Below are experts of layer 2 (counted from 0) of a mixture-of-experts language model. Rows are named router (the router's row for the expert), gate (a neuron's input weights, with its number), up (a neuron's input weights, with its number), down (a neuron's output weights, with its number) and show model dimensions 0-127. Each number is 500 + 25 x the weight over its row's rms, rounded and kept within 0 to 999. Numbers have three digits each.
After each expert's rows: a language model's description of what the expert responds to. This comes from a sample of Wikipedia text that the model never trained on.

# expert 54
router:543449504549487477504478509509456515499507499516497467566516481538475493480534485541483517511488536486525497486505490520488492467488483501435556530507513524503499522537514470524511480529507485530531509488547485481555545522487494513498481543496495487497521483491466539488529531494435515505475534486495514462532520514483492478491507506519491556485515493506518481496476509470517541479494
gate0:531468492526541513410512480522477502486501496499483506490509509455493489484520487540500530500470513518519520495475512457547494469464489535533517479514516524519521489490466540483461502525519474467500471438503543487537546523459504486525506473514473515487518514488500480499460493477501543516469501494529496498515493502505500522466488530454508482426466497504477490505487520491482502472479
up0:448514508481470496530526520473581519514510506506484515531494520495497490486468508487502491530486492462505467506500482499465496501523511486480480516508553480444489518469511541512532494493505476462487533485467456526465502478488503507479479487481524455508484511515510512526495497520476499467502474484521467500480559496496525493476469484499503471554503495489554473490515439560512506449517
down0:520467552443507497552519503474527491503474492447447475515463515448489496456489505499481513460497522529509469527513458531561514484498490470524503457497463501458485481488515518480521513499513533490508489486493524518522527515477513514476488518497503525465512495477531521494495469513520503511507490486469487514506519440501537514503532479446508482461488483483504463443503493501482501536477
Final s or es forming plurals and endings of words or names, such as slopes, tractors, colours, Lucas, plus o and os.

# expert 14
router:479516518421486469533454521473498469511511468504517516491492508504505490512507499529507513506532463469511518487484472479440534502488479491464487456514484470479468470531468442475529477488515520480511528509479495499552497464517511500496487509507533487517506489524456511515537464466529484494473517518525519514519554556461494492506499478500542532487500489539466507451521488509480488509516
gate0:487522547471546482516494505529488492522477500452507536550513496527492507432482511485482517488485492548487522505516543456514515527479525397465460499497543511516520509472474475469467512502486516490504507491496484520503499516530495521504527525534454496507509480540511464506494479509484503521479485515490442514498487509544503455526494473472501517474500504524498526517525484470495515487492
up0:527501440529529495434506520530521467492483502527531474480508489462516461506506502528469487475522511482497533513498494481514467491543522504499527514481498443491513448415551511531502514492517521497503506500520491503461467515470550508502454494478444476506484481488484494498467502485488508513490538508461486516517491492515488485495519518456530531485497492461478521524478484482521519511538
down0:481456533458528544480476491486493472480542490504499509528493492471492472528502524452532523508499491477496480479482498505475523458530501529480508486505499471466508504519554509504491521506477483542486472505506469476526500501497503478517438517542510488523500471497467489482526505474499510523489534480535484474533478500458526545486488509522534509579561455521516523514529517474494525530510
Pieces like ce, se, s, o right after C or c inside words, such as Con-ce-pt, Ca-ce-la, C-o-at; also as, be.

# expert 20
router:491515567499552523501519515540454539496484458514478487515472514497515487510529525530525492454519513487525500495473534483509497514488544474467464484500548454490488516512475522470498487499464516522466487468529487529513549467521500493479489523463492451502508470503518508491494531453474508522534480485493505534529478514491490461537497476509483477476513526477483506528523473441523500466489
gate1:503515474474470464531499482489481475507492513536492538492474516509507503520498525497516483492472448480509568506504528481517451519503460479454541494541502505538539510544505512468490539472451499481486473505497487537517497510483529473517511492544470506549526454503504503435504521484482499459482541489511456502468473502462497500524549502469476522512526494505524492507504502496502516494463
up1:517511494490472477521495420527522486513479495497463529492488509520503497496597515519483481541496481509501515528501526515476541502491476512456476538509484560492522472491511504460515513512511501512505469510512479457576517537496489489467532480467487484463500500498505491496465543472523486544515492524481490495502536484497469497500466472498476507493470483477491533455534489521508486509488
down1:471473435513504553475502484497488512508503548547486464491498509455499525522516539457526527527540496510523498493547512449500530498498513515521518505517490523530555533531504536506492483505534493479544478503509515500542495554508486476527517500496489465479473477487544481486470499515489499508518498469466501460484503517484460509532539521475503490454468529525461498520479530495518502485512
Digits finishing years and dates, month names and times, often in tables, such as 20-00s, 19-00, April 13, November.

# expert 37
router:478512499538490464485491494527471493502521525460525490487539502490482520498537442479546460506469517489503494498534497552515527423517502531496496502499510488519522446462461501519514496505499466515448493517490491501492518480486489524451468487501540477490462489465524496494517487546515521467510490468483500506517480485469503492527483500546503532502466453537503466446503495508508533472522
gate0:491501519492495501519475497454483527580482488513496544522496503559469509479468526470520535478489488492512544471495504485507495491463453483529514479522484531500502509507510496491446483449479500524519517500480498571473487478537519499503526513511492479529483472514518540513529509486502518492506501491545513490492528535482529455513539504466478475466473530503526466521511546456501485479514
up0:473497469516476461460471471466511482531488534474527487482528517473485507540490506477537486483560492495487537465459513495490519475477458503502485475514504486454536523511491470477526534490477517529514491465515510524517538447552501543513504540501475466436521504516518502528486489487514489502475499489517498522486520478509494525500489522492511507451499434474474493457489479472503528517486
down0:567481483495536470506525534492508516480488512501493456513511511523477519473515509494533484523523472478508497516493474501465497507492511524531444502489513503475531444515498533497503461472514456494533502495552489507495484497533482485496473526457524489546461479486490487507499496483471538510486478453531434492496502471475518497499536548481530530511486469532478523451500529540529469512508
Single vowel or short letter pieces inside foreign personal and place names, such as No-e-mi, She-e-ma, Reen-a, Salifo-u.

# expert 43
router:529525523553495483476507456485523541545522519469514488532509453489518538479466542477480485506501485476497515494471511462492502439515505477501477509523521497496522493459454515551498502472497509542515522505489541492499520489533474527481524493521506475488490506552490546515471548542509471493531454497489514484489551470483528531508522527489516493495475481490470468502472527515517478492472
gate0:511454501478470479523482509512526497534477476516489477482493414510514472513487532531527544498515490520502506480492504473513523560465516531478496550457513516522554493524493484481490500516517534515511469476501479483498456475474583516525551504518514547502474487487488510476500529545490537517488508493519503494528509540505514447499528504502506466492488481496493510506530508500500527512478
up0:546503523516487515445490471491479544497488542498545482544478502494453537466497468516483492487505503503530506482496510494525473527497491507513482517487499515512485474489485582493506489483461477473486495488498481465533483506519473500506488469523447503469493540506525518490472516501497486501506460516483560481495522507496527502472526491503519535520450510489515521557451554482503499516439
down0:491484462527517472470446498497459493496485537538488494507513512513543538491471474497505479475453536509504514473462542478499488489513506516539493491521503448517508453498486526529476508519506515491540493539488504489486503518534502501509501500483494490508496546562539505483515515526547434465495455518542509488484499508542483457480507516520532482493506478519519497510462496458477553512490
The preposition of, plus for, with, against, and name pieces like -ian, -al, -han, as in Val-ian-ts, Sebast-ian, Gonç-al-ves.

# expert 38
router:498489491476460505500474546474494456470530503545490532468493514454492505534514550492443483515535489544509475470508472522501478500509469530502513523469509511499479521457503509552455541462518479481463509540516467457498509493493477509511454509532520488511507481482474504467537503511533455509560519486473513488523491487466488527490477518514492480502491519452510478467489487504518521479492
gate0:535453517487507440475500426518495486467485535498471493497528495509495488511538503513504545505481485547497546490503528532472512488515514509488456498549489499489502471521515505475510506490539491505506480503466520513500568510486481529481536508501511500515468506491477485490437508515514526545503519499512494545517478507505505504519452509510476526487492451552482523532506531458496487451474
up0:505513503501514484524548504504514500490517461488511527522503515491495526518538534529499481482520469498520465515524519478529465450492515454512505555518514486491519497480524503493498551502541495490524481524497528505523506520438503474505496516535537489518520483535526432494503463521480471493510503470484458452511483479506495487431490493527505498562520502524521486534491442459520484489488
down0:505486515536470500499534485518519542481501520486530483485467514546474524507487456499538460499478512450477508527512489500504506512489541466471500497512512465476504463512477485514499483515465456484505500464553549523492468505508515455483487496506538483492551525540494479488507495494457469504462474518508505486450490482568469484465505529488481553525489527482532497524514476472530496502501
Prepositions after verbs or nouns, mainly in, plus to, of, at, into, often before years or the, as in discontinued in 1995.

# expert 35
router:516497505506480469491455498468497506500498538485514474525489495479504539458494523525523533528498488507469487538510463489563481514530473521539512478521523490550479484490501529462465494459554522463508543457522508504513550498458524481502509501470486511505501523495488506490474528539531541507510536483524533484465501527490505474476501529509521510541539500530487479483493510548538541518482
gate0:514443556502514489479492495488488525512486507503513479495536484506497554513534506501509484492473536519513546530475506493472469518473503492494502479520482486544502543465516507488508522511465480494512453507530500468537492508556480522480510530495480460485551497490483496503568514476497525485476514491530473509489487452515517465492467486527458550481484485482498513502515499470483518582493
up0:496528497475510515508524511490506507528505460472476495494481526467503506493438496488532537503481493510476470489551511522507426490487515487507454475498515508504517505516521460531530543539476532505504499448494491522501507481503476479487505473508545485479493500489508506544481489553484484500532451506475519495521476451547529550504501486482525462463483501507501500479515468539515459475554
down0:505510480442518485508499521512497463449486462498484511517519513478529499515509503514501496527491501462450425522475500527500493503474519491491503518484457475519500514548506461543505515547486492498517494525520522535474497526491460470495501528504528502536534536420513512520500480516492483533522461477520515565495502488475525476463481518510497465519510512509466503495536487512465517535512
Inner syllables of words, chiefly "or" and "al" after short pieces, as in poor, indoors, Sasural, and pieces like vi, ci, la.

# expert 7
router:514489518500484476526481454505518474478518481505503507507538510479461536504505497503499489497523510482480473541513463546448508526493485440470485472533476429469553465531533477522502511490546481495512508437482475498487474485499529489543534474499535507513514524476510496512510474479490516514456473516497471501509522503455505527506462454521467489527502485476523486494501511475535496478467
gate0:491521495505539502492493538507532484494505543486469517534466493526497489502527532537485519521483505557536523470503508472459486503519506478460537476523575492497508514486494468519518534507522501525490486497495531511496496504497455493521519484534485494486525490532487500507514488508462519479532496493563493495529498454534495455480480516445485477483527529517452481524527495580493490490522
up0:488514504498556483513505509468516474458524475500544493523513494525490470553481515504520496516490476549522477503537482499473511493545494483458505508513543532474504512507461504544508525526494499504470518515482491487493491476470497491501541491477502558553514506496484524469520472494481509505535495526483508456551486486503540502499501537461483501469520497505479478499544561564527483493458
down0:522542475494486452488483494484498497465472504480507555532491525511516465506455557515480481524500528473523486486514478512496516509497507506500463535489536493479495451490504510510506521490490491467530496523520506504473523492537491484577527514521532523543494465496479529526561524512504509494535463495459496532511479478543521475551444484496467505518509538485483494504522464520501471511491
Short word-initial pieces after to/the/is, such as be, a, is, re-, de-, se-, imp-, mostly prefixes or auxiliaries.

# expert 2
router:517521475502484472472495487497506498525463501483541487518545500499485564524503472477526521525472508494456504535507508514517517431513523512521471491530519490486496466485524523530506506485547538487515520443467504501517516489498548493490498509507503486496505532532455510514465554543492483495457472472519491505490500499554494547503508520475497542500518439531521479519469500536500497468488
gate0:485492514499516527519500507505519543469504491505484511521515470531526500491492507510504502477509483498486491486471508514526510513513502465481510501502499472475472462513513446517487546502496507469448493595508512532516493500519455511484502512467517484528520455485503492544540505540468494541487468514463501524506543487503467430467478474496504496557475516458495508499491495462479495538552
up0:512486518491527504503493504512499535444490456507503494483489529493503576501526470557522499476497463508529485521505480534505455474537483485470494488438518533517481513494443502483480519503466468478477508477529500524508516472488469512443451444493496533515552498489515518520498483532519516468516525478468515485485505506527496523483465480487498478500526496450493525483517497518516470485521
down0:516481507466524534533487534511485448431507486536526514477526483483521523513494503554524484494522506499528496544519504518485478465513487469502507502478521481477495535555509463509429497496529529506515471533554503523492531479485474494500500486514512526536481442507530521499531481520543490445533497531467542509509515504508530495485470527526500485516515499463529500501499493510486475486511
Word-internal pieces with l or r plus a vowel, mostly inside proper names, such as la, ro, ri, Ra, Lo (Rou-la, Ru-kungiri).

# expert 36
router:484536477484535532522509445519529529510517485493541525540471472474484532526486542507462482502521530477487512487530482522474471462508487485535544525487483517513544491464484457505535504499470522512512508537512500501533497505527528512504501487537525508523464493495481485495523532487498504497534468574489495466514514451471562487498528481444506485496469500494509468511478515477488508531492
gate0:490513498501520538518568481468506519513514515504500493504467448480496492496509494505502513518505533543480484521481504526467488501466527509499501503539499465489533497485510502481496513515504565497522489493470485537472506500484580516499554476492478496422475441492510526516510483499502507492510514546486407500506493509497567481484530476487513484503519504505480491473494506516524491494503
up0:488507512421487508535506513461523540487509534487486476498457472486466433524528495531490510520508509525465483489571497520462503527443466484540488516502493494496465528493472511474501510514529526535466491507498490490502492492487500508496517514477477532480479476483542535528507447528540468514491512456492499486508465546486534480498486524504485452515489518497474498494488480475523481485511
down0:461527487471469451514433566486503494476518466544497504497508536495509504493486482520448485507465471486468485509496496487543514464522487519496487498496500502559472530467518501531501544485489461487498534493493522474506468494516500497486465502495494519527510496472468543480511497529479474506508463491495509510480543496544497525528493519502476505477496483502564480519477497496484536514576
Prepositions following a verb or noun, such as for, in, to, into, with, as in court for the Southern District or signed into law.

# expert 47
router:506476483530486488520496497462537447518537439523510464475527542514495466535491460467481523532511463485481496493494493525510509524485498539472515512479484511458496527482517516475502505500456495550556512513519504477507480513505461499515502516526481513473477469533465485484532483491488483497509513476474504486546527495474487479523512437521548529525486496507484442484513472539545501492504
gate0:527529547504516515481494488502554490515475501449482483522521497466491529506518510481526521475466511490452551511494514462497460483493538480518515502525516484499580476482475513513477505505442484506487465514512512501463499529473505503479518518537529546514517496476496499514478540508479481501516500502513481517520466478504494505544503476496448500468498474480465509534498500468469432492453
up0:523453515525489486471503524463508500555510496489497498504483512507518514557505517476483516503506484496520498470488475461454471490499536463463537556497500456507507523535529512509516526489481542517536515501515486533508483570494481513487489495489493547499542491432531474528455506481473501513521531511529487489507535472478530528508519479485474517509516498499466540492503476456496516469526
down0:465532472485529514460532515484503469496466491504491500487484526506485531491504504478494529478472518486481484521497503504515485528506482489455464477478490506522436498505493520473488525472499569528482492494465475482509461544523507526486489494528519565553492508486501518531529492475484427490478522543483502512501501525518471495479502469503453523523521476529493531496485474496430464489495
Plural endings on nouns, mainly s and es as in movies and videos, plus ers, ations, ities, and words like people or children.

# expert 3
router:510522481522494520520473477525464525529529514514503463484504516505541530498461514471521516515513491531545498484495503488507473497508489509474514509501518486468503545538491514506463499482454540523471467511529477523511498440454529475474530551581528498481500476529489459505494472474488493499498452478503488512519495475495522533467553513500480465533485508511488485508512481458498524461531
gate1:523527492418533459495484500535461511504485465467484489494489480505532479495521495535540531509485507470485506539499481495432497474524522515475486492527494533509513522552495504532467504543511511526488494470508490493509490487482492500499487512534509564490539481504556512491499496487530509492460521524502493522497483483502518510492552495460464507474496511538499498550510494475436463522506
up1:502451506478501505496464493521479510497517521521539487504515507544507481519509525501539496537515511466498495495507457509449511490570507478528505559481470513503473528539499493499498489515488492565498546498503487500501495540488535521453453460526487512505551470522520512489526504482513479481491480560504477504501481529460483508492547501496486490488547529474522487536486498474458478472483
down1:484496521523480510507521541473481484513507524476485468504491506515497511504508490498526526510494516553466484496459490487516521471533511493528515523469524537498476492491525492477499503498482496470500489530510511545528441453504541513528513476530473475477506472505574455503463463477468508475499511511455471565469441500490501482498507499536504461555536492490521488500511478546499502510472
Month names, years and date punctuation in dates, especially birth/death lines and tables, such as 27 March, Died:, (aged 67).